Experts of a small language model: 128 experts in each of 11 layers.
Below are experts of layer 6 (counted from 0) of a mixture-of-experts language model. Rows are named gate (a neuron's input weights, with its number), up (a neuron's input weights, with its number), down (a neuron's output weights, with its number) and show model dimensions 192-287. Each number is 128 + 32 x the weight over its row's rms, rounded and kept within 0 to 255. Numbers have three digits each.
Before each expert's rows: "mostly gets" lists some tokens that are sent to it at least half of the time. This comes from a sample of Wikipedia text that the model never trained on.

# expert 123
mostly gets: " were", " include", " are", " included", " been", " may"
gate0:121066098116100139067140116092113134144133137156115156069077086145169162107137145124100179134135151099084095145145146144189120162138193111113120095122171129122060072193097145145171109097165173117117099124100068179205095159108163043113209144071128095157130125162135147136135083139134104106
up0:093112144104130134067103136177098130182173207090115137131111123161126102132114127157100066117145135112113101114141087127199131133119124131149064117142187148144107102155079230090113102071156058158196162147122117144179127161115122135099140162145128092121103182152177145107210110170156116096
down0:123179186154069140160171128135138129159126094116120135158169116132091153056171140162106119152173106093122133133149074138149142175098090137121116124121110113044137101128110131169140109150125167151111086124099126151084107124195112007137165132104106172158085080105164147116080164118129177134

# expert 100
mostly gets: " with", " for", " between", " on", " into", "ng"
gate0:101123099168161151101164120110118136137133125162131106161135170135163151081110116142149117154142130132103119084142078127151174116081111097126163096150083144079106094113104105102079151117137117108146056188125101084133137148159140065125118147106137095102153187143116166135179114152145150113
up0:113120169114152124122111165142111097125118152147114117154061133161112079213129109158180098159140093141152168154134153133106076155141120114154115168149211063132126184128156160090153131097091145125093154140131189141192125164128117213137147066148148112130094133112075175120100102083114093111
down0:117162170133136132124148080071111136109119111134122156127113111130116133129092089158117066151169108111079197124141089119123078115097106120190149122171154109103255111102117146132111100146093158113099092154070199132094124120135109081096074131100098064166119100152077160164144110122142121099

# expert 120
mostly gets: " and", " or", " which", " who", " but", " when"
gate0:159110152170133150102179089095118130171171124079100050079168164105145088105161129174091114114135078206124179161182084106129107124125157121136133139096141120164085111097127118148144095187123143133165088156099093089112129077191144151181076127170121112141168107143164132093105098072116103130
up0:173150067143195111102147118106091132148121125108120132077160111109131144120201144199118107123128136183096097088174126137144146095066143087135131129108150164140105128104157091176138091109147128095175108135127130098159155157178158157144156112085035115150185192150141127129114134103112135154
down0:116178113154142144129125093202112071170183091056119111130123129140130116148098143136138148084142114098070104145132130101093150186132060180177103144127116079142072126086122154145144176148095107143141111148088097098160108083133138079188122154169113106153213106176100102106114157100121211155

# expert 50
mostly gets: "tt", " dis", " att", " mar", " exp", " pass"
gate0:139132077137131171106134126129098087133133155113149174102165155133156202106143155104122123091135112107101098117154148119105105145086155122142150098103082145202123096132106111091129057114122136138129152151109121148100107130125156129082075085130111100067147182108110127133179151108131178140
up0:144110115124141127139089103132110077109173187143124121094125138128131120117143153110105109128141078133142097102142091131143152113169163127150113125116146129150151110111044214127136133113133101117148140130104179128145160103157165133139113054102123117081128199130116114109175137156147133121
down0:101101146073165170121107168099129163142101124091165092143115111123072126114154119157117129093150162163125150118099115147127181078071139086146158060138146110130125173159166091096142095151154155134163140172146127125074160159167118073093104112158145136115042142126146163141159114086145130132

# expert 95
mostly gets: " its", " Its", "The", " their", " The", " the"
gate0:201151139128131105124081084132174112184149099083109105116133188126078171109084096145090082096114061107130156121091151155143112171137118210087127117116155074161130079091172100135119138173084127145086109117150095108183127129150141154156131186087129139111143152145132173149083136116145198145
up0:169120065100142084184137107130114084124113079159168119107128129134176159128161166087130127107144116080120065132125109115165109112181160166155163135103098054155159117130141086086119156220093099137098113133122091167151151098160126080102137138111179128151122150151119117135124148127063130139
down0:095144179207104147162179114100107183122152144213100168157087177123086187121100083151117167132064137116096083178148109130158141125089175058136196132234182120105151129165120088120142117108121110162131115112112171089127126089145120134113152148136108097153063114106074137114166163128083084083

# expert 11
mostly gets: "ov", "va", "uk", "oria", "v", "ka"
gate0:084073133060155129173129113183129122033109125125154141108161123111175059128130073080138119143046131112159117157138091074178109124135146142084128091076126054115134126137117126140174097150112112130154088101106069112134084156102187085134124133186093131131111087144104125078139111178137122070
up0:174100115101150115106175159099160125109146131106137077075058158123094163140069106125190132121172131141121114148126119121140164143076116149106098133170120183143134099118148106200109178094174132119138165130152147163095096143094127123110102151117113098077098123125217139108146153114056093152
down0:174181190173092081127110156136061100141193084206140138122138165131148129148128120129107097091146157156178103118159138149139143152133093089150105183150091151088198144118179172128129117122121161161125105142106105119127144116127079140138105173084114123121161118114120149132124120092114114107

# expert 88
mostly gets: " exp", " sc", " tra", " Vi", " inf", " sur"
gate0:165119131077141145150086083141097096134128138133139175146119146167142108094197154100172139129151138176141155133128142177098113168098155108046123094157113106079100139147069094152112125133103180115159125112167112184143144171107113118160145107068097074179123139148138113119112126097138150125
up0:121122127077125130133079082148082124100138139146190162172132100171101097112208137111133149130170122183155104170136172199076128176104115128070149110182147115083119136117093101086085128156138146113179114102123076140147149120130124103169098131143140117180097112165112103133121144074122130078
down0:095152134137179060135174143121114130129187126065104110225117114139145068053125171117098141109137117112116075221125156122071101131090059109125161118131120123110131095130146166090110114051107118175137151144120194152148105120105118134143164152156154173179106082108158160161166157115132127125

# expert 44
mostly gets: "ist", " Star", " Dr", " Davis", "DC", " Harris"
gate0:123176091119153120105197139132166088078191153160116172093115107180181105091130168098100118125129124108145111102169128130086147104119094139162154085139140154110116154192107156133097099160143117166148163141092123097089155121137120123086129159159138108136115105132096110156115127090141118062
up0:163069096105129167150102159117111140114100146075152121132143082110132184138118112154149132114170113126149131125143094128202159103153150049116114120125130121178108137037118107099141158123160102097127153099132177164185129182123149135150122093084103110141168163094207137109144115188150149116
down0:155117145139119095055114167065145088157115119131104159103140106143116147151154085134138117126135109113139116120095108166153105127097220116099145109112162086073151101142134077191143067104140125153126152164101080046131117123165115106086100130135178136154095104100149115159073121154076166128

# expert 113
mostly gets: " by", " with", " his", " against", " some", " which"
gate0:087123097129075163143170167198097143140171094111172113124127126148181140209206132052125121198081107141141115109148093110117117138089115138182084034109074121121160099162142078182194148201104120141110125133108129143148153162149098128136208095123164101119123192132135144146123106154181089121
up0:175149154147127090079100114112128129126113182132123166126081151115069078125053073197147133101139119139114165134118147152104140139154149107073198130174138165172130177098127144144113107128165143127160128103126170089136074128100125101151070150107092109107182127078124183132112173109087145153
down0:115131125098127151192123139169093151140117133114164116145187121140101127115100115197125100096141137139129114007129089103134098106089082115104111129071255133156070107127176128178147099127115189126164133103188160179059158147121124122150102137092152112130132117155137118123141117163085153090

# expert 22
mostly gets: " Votes", " None", " %", " MPC", " He", " In"
gate0:102124170091122143125086141160114093080124141109176123088160092099126097086058092084095098126120162141122136141145128101114127148111141142082087096125139120122131175156093154111136171134144112175075160131097116144096113083110119136133117160135194159079114138159128109082147096139169110059
up0:112065127190099133140088059154156127145158137104088119091172141203123121116215097159080121099061179118117135132102128127059105108103134166132177090158117123133100127096151144124103123073164117083168125161194117114189157150105166131111115162117124109098125037115174115177089103127112192147
down0:130157122178149065129124207160171171104062075112146137141120159108169170119152153079160103142129153139106168053106113153125106108074087115088126129129124100086075102154165133109144109165111090113163146088177162129191116171180131115105103112127147164150071132142127141153158139180130147154

# expert 38
mostly gets: " 2015", " 2016", " 2017", " 2022", " 2013", " 2008"
gate0:136124144103107065105100104124119148118137042176168141172115073150126150100104096205141133172174146089104171160163157152115122134154156147132158146143083083082129146098119142113113121063123178105099099149131083121123119132149121108112104115109156100110168139158017160120139100131156181118
up0:168184102102146160207144145140164093184103166197178063087138139126118155103113139165132136144179105063083102113140185149098078110089146119141122125106078081135053164111196148117121065168138089149115128153112102120156168173153106138145089168108111179114159112161133074134111110126117164146
down0:134158071171148056135122062180128110101176085086150096170113173088172127120153121102125198156091134147130108152113089059102136131133106190144222157100067159148126136140201123159123145150166135084086112155063143171176134124119136093151114116126180126053157107142108150108129112173134094161

# expert 49
mostly gets: " =", " may", "History", " Date", " born", " is"
gate0:117109133133073173171121155072104099116105060129113151055130038135150130153136109124132168166142127151122113129117122138167114116072052077090111143101135096157112152147120125178131108158156130129161118120129113095121125057117115118127139162194177161139132141141149060111058142147110185115
up0:152168112114146128119113171173131137122092040123170125059143110138177150178090157110096137188189131124113122142143132098154130128120125099151113160100166074158113166162082109155106093180143167114128119176132078062145131082198109107111150100092151134152061122143117139092149153126098111113
down0:138112111125121143151181124135145112084196123145084162101070165096143164118157133106135149160163118163095111198174129149111137189114084150133171106150091122138129192119132110140157101105134133129119076163046088162143170146135169153130106106162097057145168042089096135112145166171149156164

# expert 32
mostly gets: " these", " the", " late", " this", " 16", " several"
gate0:159153121078157095127075140182131111145124160132187086104159075145123163171123136145147075120133187117108090117119081139063106151169115147160110091144181126182113157173068195139106144125129145098036183104158183126151098161126138091160121109106137125129107125124098215123170142151129132132
up0:115208087095142136162083085159058118144121184126188155131114135119112072121137116089123140169104113152109144107161162129168106134162116114038145075066125112137154171112135088138119078193089155109135125150142092098177090137068133105208162094160075153125147086148109122206103138168122115069
down0:139120180175150137075107125118070120128143102127129147159082123070014150116141156129073113204080123145092096083148190163166177125130131108096169079121104137140083168166096101091117117106129120100090125123112106143157132129124100124112131163107170212141139142116105091152138149118093149123

# expert 68
mostly gets: " this", " This", "ical", " same", " these", " new"
gate0:090120174091068165152137118151146087120205121151144117140120090149136140099127085128152143120179139163122120114177141196071089115113149113083138133133148171131095089129173145132097093151166184118080111133118119097133119133209202171101084177165053168069117185169135156115075147133131132150
up0:095160100141079168152178085090102142077185090168133123114127132177135183101116105101158111106162127162147116139181160154119095129157156045128179145147136145135130083160160121091131095173103146139116084104075093087066129135101155134085147160184146164120127145129141134128094085158090121123
down0:122061155157121135144149119119113147143092112183193125132148133166128146082171093129101130114148159078094175089162130127152142121158121122114114116154233136158105081179173136155118053105133157113131099125199155127126124155129166143079116194080121132165103154120102095163147153149170114129

# expert 65
mostly gets: "berg", " Will", "mann", "burg", " Matt", " Ken"
gate0:097105145123092164157142101140136131153110154139160178127168094160140093126147120145105072180137097146151066166182119128174090143138116163133146071143152084125110158129110142128127076078128091093143093144131123130144092162173106124152114164113137058099142105177105069128124126167153118131
up0:084119182162160062134112144145144140137095095123173114091125165131104150120058098084092130211160082110130115140150120164167131121180152153018165102089164154099126104170111137114134128118136130150116128161151124165099096136166102141192118125122111089057148126181081108110122080182176123107
down0:105094128164114140174163104184079103085099112112152148168104129160106148119222122145156147119124104066130187205163138109174070134108137125044080145119121133101113164193074175131151132109159112136111144115098100176088101104122096139138165176093106113074109115193135144108064144130114105141

# expert 84
mostly gets: " for", " on", " to", " at", " into", " in"
gate0:094104133086120155138162148050104130122095138109115122158126110079107068109073111129152089063071184155136096169133123111189137089108098147087141113161147091101118113188047139171159098125108187099132118162133110162116147089161131149114114149108140101117154179103148139128120129211139142121
up0:060120144156163173129125169107093127145122183122081137152171152134141112125120084187097052116075107127140117165140110133176152143077110098120114109159144134047104109118103145139135130143121149038125108172097124139107109087154174139059149165131135091090103171117076141131110066172113188136
down0:148102114103204157138107142087118158098133115144107138170124111167127113187161142084099130079164114103176107112165185150138151102134101137123139110166127133154123095133146085151137103121120112148165158169191085161099085129208162169122135103154154157124151164125152150204132157115087083109

# expert 8
mostly gets: " Jones", " Smith", " Angeles", " Russia", " Henry", " Washington"
gate0:156103157166157135103135103071201116138099116120136174118147146155108138174077171062129146071136155089165118140108134139137129175100110163081129091133072225178130094077138126159177114122122098152139144154173179194052089132163144161131130092134159105136114171147186109111106147044120145070
up0:086122092075068096113110190124093138080094172108100120199126043134134103124197132124170132172116142165133149131104125145117121153153147155162094126147172099107132160132050113161124125100136172169176153121136108092174148122061115109150138149088090145135112118124122104132130113235131101133
down0:147128084169114110114082164098072154114103136056139151129162178070119104125099141104096043156090120115069169047127181100116116149123124114120165082103141153157105195193158163131111066100161095160153113138167185100134110105065112194128144095102105146141115160095151149176095131064156142078

# expert 36
mostly gets: " up", " out", " over", " all", "On", " On"
gate0:149130145062124050115072103144165162160088132118154171129071105152114184165161129106137171149124096061200147180105117053145084141104114168107117158080118138142115119125113110131164180104152114197096178186126098172156219079128128158152131109126144147150163120093138109093148103144102136137
up0:153135131124123135100206096101163182176131103131127087129119129147083146050106153147156190091186135152153145107095128122117116145130165195138164073151135135170100094059155103130124120162157153124110094132161112117134086092133146120141109167135076117141097131111169190102141139134157053193
down0:129137099134134150161136173111083136140110137138119124148158138074103099146166097136124145151121128080042196186128123101126157125132097120130154139125174151120162173164100148074102132102072056148146128123080089100113130154143160175096157091095127151081113097158134101221131162134156122038

# expert 78
mostly gets: " l", " re", " en", " du", " v", " sl"
gate0:160146134072130115161092120117152109121054115212209123094118102146107122108180155111106062141189157167128133149137120126144114131077151082101144097112118151141154129064127160124124147158105132111169060148123088124124103156096147120116168115183185107060122156159121119143200125098147125090
up0:124093136138095149100129158161146170095170140113130129126084118146170170134097126119226111074160106162092139127108064185090164157126152134191154126121131095122175169161127070136129111108156098085153179129137153159138137137119085110147118151147135136132145189157110096133141161146143150155
down0:193093106178172133116109103080151162115155139177091150117103110178133131146077155098127161158143083116177138100190059152111155146146133111191133093109151177159193109040109098138098148093157202131196150199111108171180144096156178076139108132130136182078098071088104181093129119089118133169

# expert 20
mostly gets: "The", " the", " FW", " The", " United", " Episode"
gate0:142193159132137075120090150097055139151142178098145186108109134118144139141106140121132205115108173086146088110157116111131132153112063134120107107101111155181119159101101117186119168104095123134152162131139182151146158137123135105137098142113116151105123076136119111191168144118126074111
up0:118182140159114090109087163104047136085172138140169191121101063108154158136072115115136174139122187118149073111156132062099112167147098158116100114110102124165144162116118141147139159142110098107167176129095171142169154142130130083148130143104118148133136101130174107184160175130136092110
down0:133184160095102124156112128148143112119121114151123098105132136136190187136118096088149097122155127161107056119077145094118115109090096128111142150120062127152049131164113131112128148151160105096098087066179181114128126096107169147169116151122142148078136131068132094144129111162144070128

# expert 18
mostly gets: " years", " information", " century", " life", " forces", " research"
gate0:140085152177117145138052070128143088126128116096139102147121101093164146175141152137128069077152124092142128102114091144126105159163129146156103136118071139185120131127148154117159211135122158110106125077149156132097165061124121159162107083051098101116082127109133087088163158123147145171
up0:106130187121157107171070154105150144106141146157133118124123127121118124172101108122165143138090180089171117123128098115135131135128125091091092059142132067158158108167144077160133136146169114160122178167119137164123138113105090143108117127121131152146134161069212084212124207154106081148
down0:101055129094212133129152148086136095144116126178182161153117076146118202094136098102119172087099157104088149125149128149071164173141093203081073127123094113082064176098138125163131114150070175159100127149160100134169059064106109142165136109090123115168132066137113181087159145107115130170

# expert 107
mostly gets: "″", " Family", " Synonyms", " During", " According"
gate0:155108094109114099103116154167122118105133134115131144122098149101130127196175177132143037134165155193081129096111149167151146143124096120146131148126108156136078087115163126153184137088175118066146126137125123175140151189145107160122131119122132091138141086145129112174141113123101151102
up0:153111126113080151178144146168096109090104128127111151138104099142161193175182088105148134139133187153195117140159125176125127154146057076153094153144105130176099116138105103121167155131178116091152130139089092160106190155078156136103161103109116060137148114096201080163097155142109134118
down0:106167158147127179131130129155150150114140152127168109104108147156155117176102192109112137116172138103066094000134090116088167110095131128174152114141090078123130173130146180129154182079063104148102158203244130105141188163162124115167120133164097083096143137139138145110150154196095088147

# expert 30
mostly gets: " team", " game", " series", " area", " album", " company"
gate0:088083155181120141099084086071176128136095085102115141149137195174174113148154130131078098105140123070124041163141122120151121135118116103142099152155122104102142161098142156105169168140070110165088144127132138142099101118112139086170123134150179079073099138135099106135129136178163110123
up0:072113148128147175152097083103129150136145108142166134104139192169164129142110180118118086104135100127128101171130127133123109103184116093147121120154084138166119117134121142077170144177139070164127093091103134174122121135103074096136118118131162130127102148103104115135145118211137089081
down0:132125125138140107131126123158135151105094091096162116139071182122164116121118192121165095111159081066107104054171143119083159124106169159155076117144091157165131087090131075166142125161132133117142178121166157139142149128165182097194134154145165089134143062140087117180109136130097101139

# expert 45
mostly gets: " to", " in", " for", " into", " during", " between"
gate0:111134101166096135110139136119138111178117125140112147106158163148135077169184158133167165060141137138147100139138124133106120136153122106141162165166142183135102078100145112129092130069119115118105150101113132074083147099095161125134149129186139134134141160153150068120136108175147134135
up0:125101101134086111123148123151141136158151101128148133097139150147114076136192152117112137136113160135172121121106096127099116154075153130139152114110161132149152120113097114090040088096104154157109128121134141048094135072078184099133188160146141151140178125140146124119123143178095081122
down0:106113164129167125147156106107167146131147095163109093133106136141070127131082134104105113141135138082098154195137146072212114183126091117143177131141113085170133205152078136140118142151133138167106119115096133174119129162107080063115099114102134084138193103100117098147142167070070109090

# expert 12
mostly gets: " won", " worked", " but", " went", " having", " graduated"
gate0:174093094059088143127169062135138104116101117048087124118156140155148086074132101091114118155155079098156111150163116141119083127079117145137138077143102104146125163128096122130078174097154086090088195142094105176177130109181140102141120096040146127157079089174131120074157128079182150119
up0:139143067091167075183114102147174116147017067147127155160147140169179074082148121134120117144124096122095095124182126072148085101124126118106117156121111088135157172109123135139073152119110135126119118120120077145130161119156144168151155125124188121083103125127114142069179198057171172110
down0:112116137171133138100141099094095104067174094110093133073169171111071094149147124105113106075168103116084105082113080125169145115150129124126104114150203159142166148119134063183148099152146158137130125115136116162128126109130112157114135115117123148169101120134105161132139114080147125056

# expert 98
mostly gets: " from", " between", " within", " From", " at", " Re"
gate0:117161165165160154106133114143121145168201153102128136131127093156148193129121154068085163136045109171083166144123111093123090192157199125144149042174115140120186138128061110109130061075066109167117100113092136072121151142118126131133126100102078102093098137119117086143130169087155114122
up0:120108160058170150205069128159081129099120141095129131170131154098175074069146119194204132168095122076130107078125141140151151170200131130098108160169142120160138107172161121172078164138157131167178179174109162173052107143107156099125146113118115072092133051164136150109108109093092201116
down0:118141125135123162094159114110162077101105159095106099152149139176137162157138088129133156113181108045202166108131140153143032131079161132173090092093134136132159143080177139132065097174146128137158134100132137108181131138120100147084127154157075066133103120128109124150117106069171103091

# expert 77
mostly gets: " BRA", " 185", "の", " 73", " 180", "Japanese"
gate0:153169155185126176099122061112157129178075097161152086108105174147146185077055108115103132087099136208114137131125127152086082158097097140101121149079142128109141133113145123128158078138085147144165133100148120137151150081106132145153183113140128104069109201083121110199101092150168162168
up0:154163121122128142136099088149128171163072097189145127156103163170139141105088093172123123108133151165087130141150127163139100115134096066121147139093127126068118138121075137162133103160160131151171176082097119110151119122126104105132158139122133099149109149171076132173138097152165152180
down0:113133114115170125182104129078109213158109146128116057054126106164144172116205145150078105123134020109137093086117074116093109106148139085122130149115132189131085115136143201144056136173096145135171118100136123054120150137118125122090074129130120114129111126138129163159108131179153172112

# expert 15
mostly gets: " 2015", " 2016", " 2008", " 2018", " 2023", " 2022"
gate0:141133151109113051088131174108161112108151127096147093116108112092070098099126132089117083076139138085182112106094145135123135112128102150112129218099153106137074181099122155128188108151149145101111119144182118135149138108144164165088165136129152131148104149157064153040155023093165125121
up0:165092108088130113225099169076106101115123094157115143136121126135147153187152160091120132087137120134128117165127084113154139036132114112092138110134043138127166161091143131124111113144163130126141111092096127145111122162122158176165107183149107137132129124128143088159157128158111146089
down0:145107063109200175150116165152081146094144083150154103099115081127152100148162139136117128107124123124125074167129175099148146075080081125058168096117078130093068104073159108108146107144137092145157133120133087194160119120165121154104095199159101157091114160137136085236140091200161151126

# expert 110
mostly gets: " Team", " world", " Film", " community", " Club", " case"
gate0:058159111141132075145051086163131081142153122120132172127154177107165114125096109073137039121119118067092153129049150149128161107162116137120154113133134087111105129100173089092129100128149116128121101169093105196090185122102132124126165113142171141064125164156174142110134153138133144109
up0:100112035179150106164081080160113119125113087170105135101130142099152105137107136151156018139097111096118147190087124132124178161121129127104200086087054134061116133136091115075106097134171095118120113106090076109116138159076094114142090138158165144096098128121160134142097120103128186146
down0:111107128078200075159068096103118097127127120084121077169176090100160165113167094125101102180160122169095138188130094104115111133114101125079136155120129097089075175051134099090106130105199155100104105136133111168115126153107059146103138127161162127132111171158129127137126074136122096197

# expert 10
mostly gets: " Pi", " Ho", " Ha", " Dan", " Pe", " Gar"
gate0:086164091114114145105113119128122124134126110161141141065156175090158102131171125146046179140142150145147104144159128114159116104109097139160110165162120113048126131140125168233120112137161136161131066114154096109071076132154090091160146124151156108180064084139124158137135127147134179122
up0:201112137149095156130117128100142204179105104131097108118097093148090145119113118156165119132148121113132163091113128112118202134094160174132137122139160147170122113096165089073104150072104116067123131084095138102192153122124159156146143160094077146069189125051132116114076137100107132123
down0:093186143117164110110131141072145157104131154131037142104189101166144167096137117154127112145121144098133142059144138174150185143140091137095148071162111144157066106103159108090114094140121080124097109118160187109162114117108132141141105120085111124112159132116104182129082153162096101089

# expert 53
mostly gets: " January", " November", " July", " February", " April", " December"
gate0:153151127138088131150132107146082154129109045112083151195107168095104116092135167106138119133093108125164138119109151127145121131100138101143157149128191149159170057109079130117162134126080129127098155086107131109152153125097120103197086157158154049179141094125092113126134071136078137151
up0:146151143118150143127137133066141170087077116153088123161103154217157102077084101107113121098102137105111148166148171138162154161137136124136172141162128120135165113104131183121087113108112088202082106113097125095100137173083119085179091154135157133160083091073066094123117094137116139130
down0:105092102114117144098095134163042144137117085126151184173170130135115150102173177136157137095169111164142144171153119124119089088197122146076155105077111109170148137093161077077173172145091121099103163111134159111135101135112166124095127113135071097105187065186058160133198147136136082149

# expert 13
mostly gets: " Michael", " Dan", " David", " Ken", " Lee", " Paul"
gate0:142130122174179125135120128185110156102133124160120084124103121117102069114221098121102106142068087096128144126137099203117166118154148132100160127120142096088136213095091113140075128195130157114147121162085156115149070093129129134086123144150166042165112223095133099056131174150092158144
up0:123106128134128211172107107143043156190158127135154128157108073128151169149131132090152103138085186187074042128118192063132158151105152065136145164142139125159049122130133086062121112166110090107140101129144114139103185106125096121110120104088112140130166112134099138183101151139082098108
down0:098153117133125140064155123144145089149118148142130181119104124131161201100142167138080112147124170145191121115081103171117184097112076116137108159145085111126104138012147187148139123165129124185109127156142099132124148166139114155107127010107097105148150147114148093199192125147137120114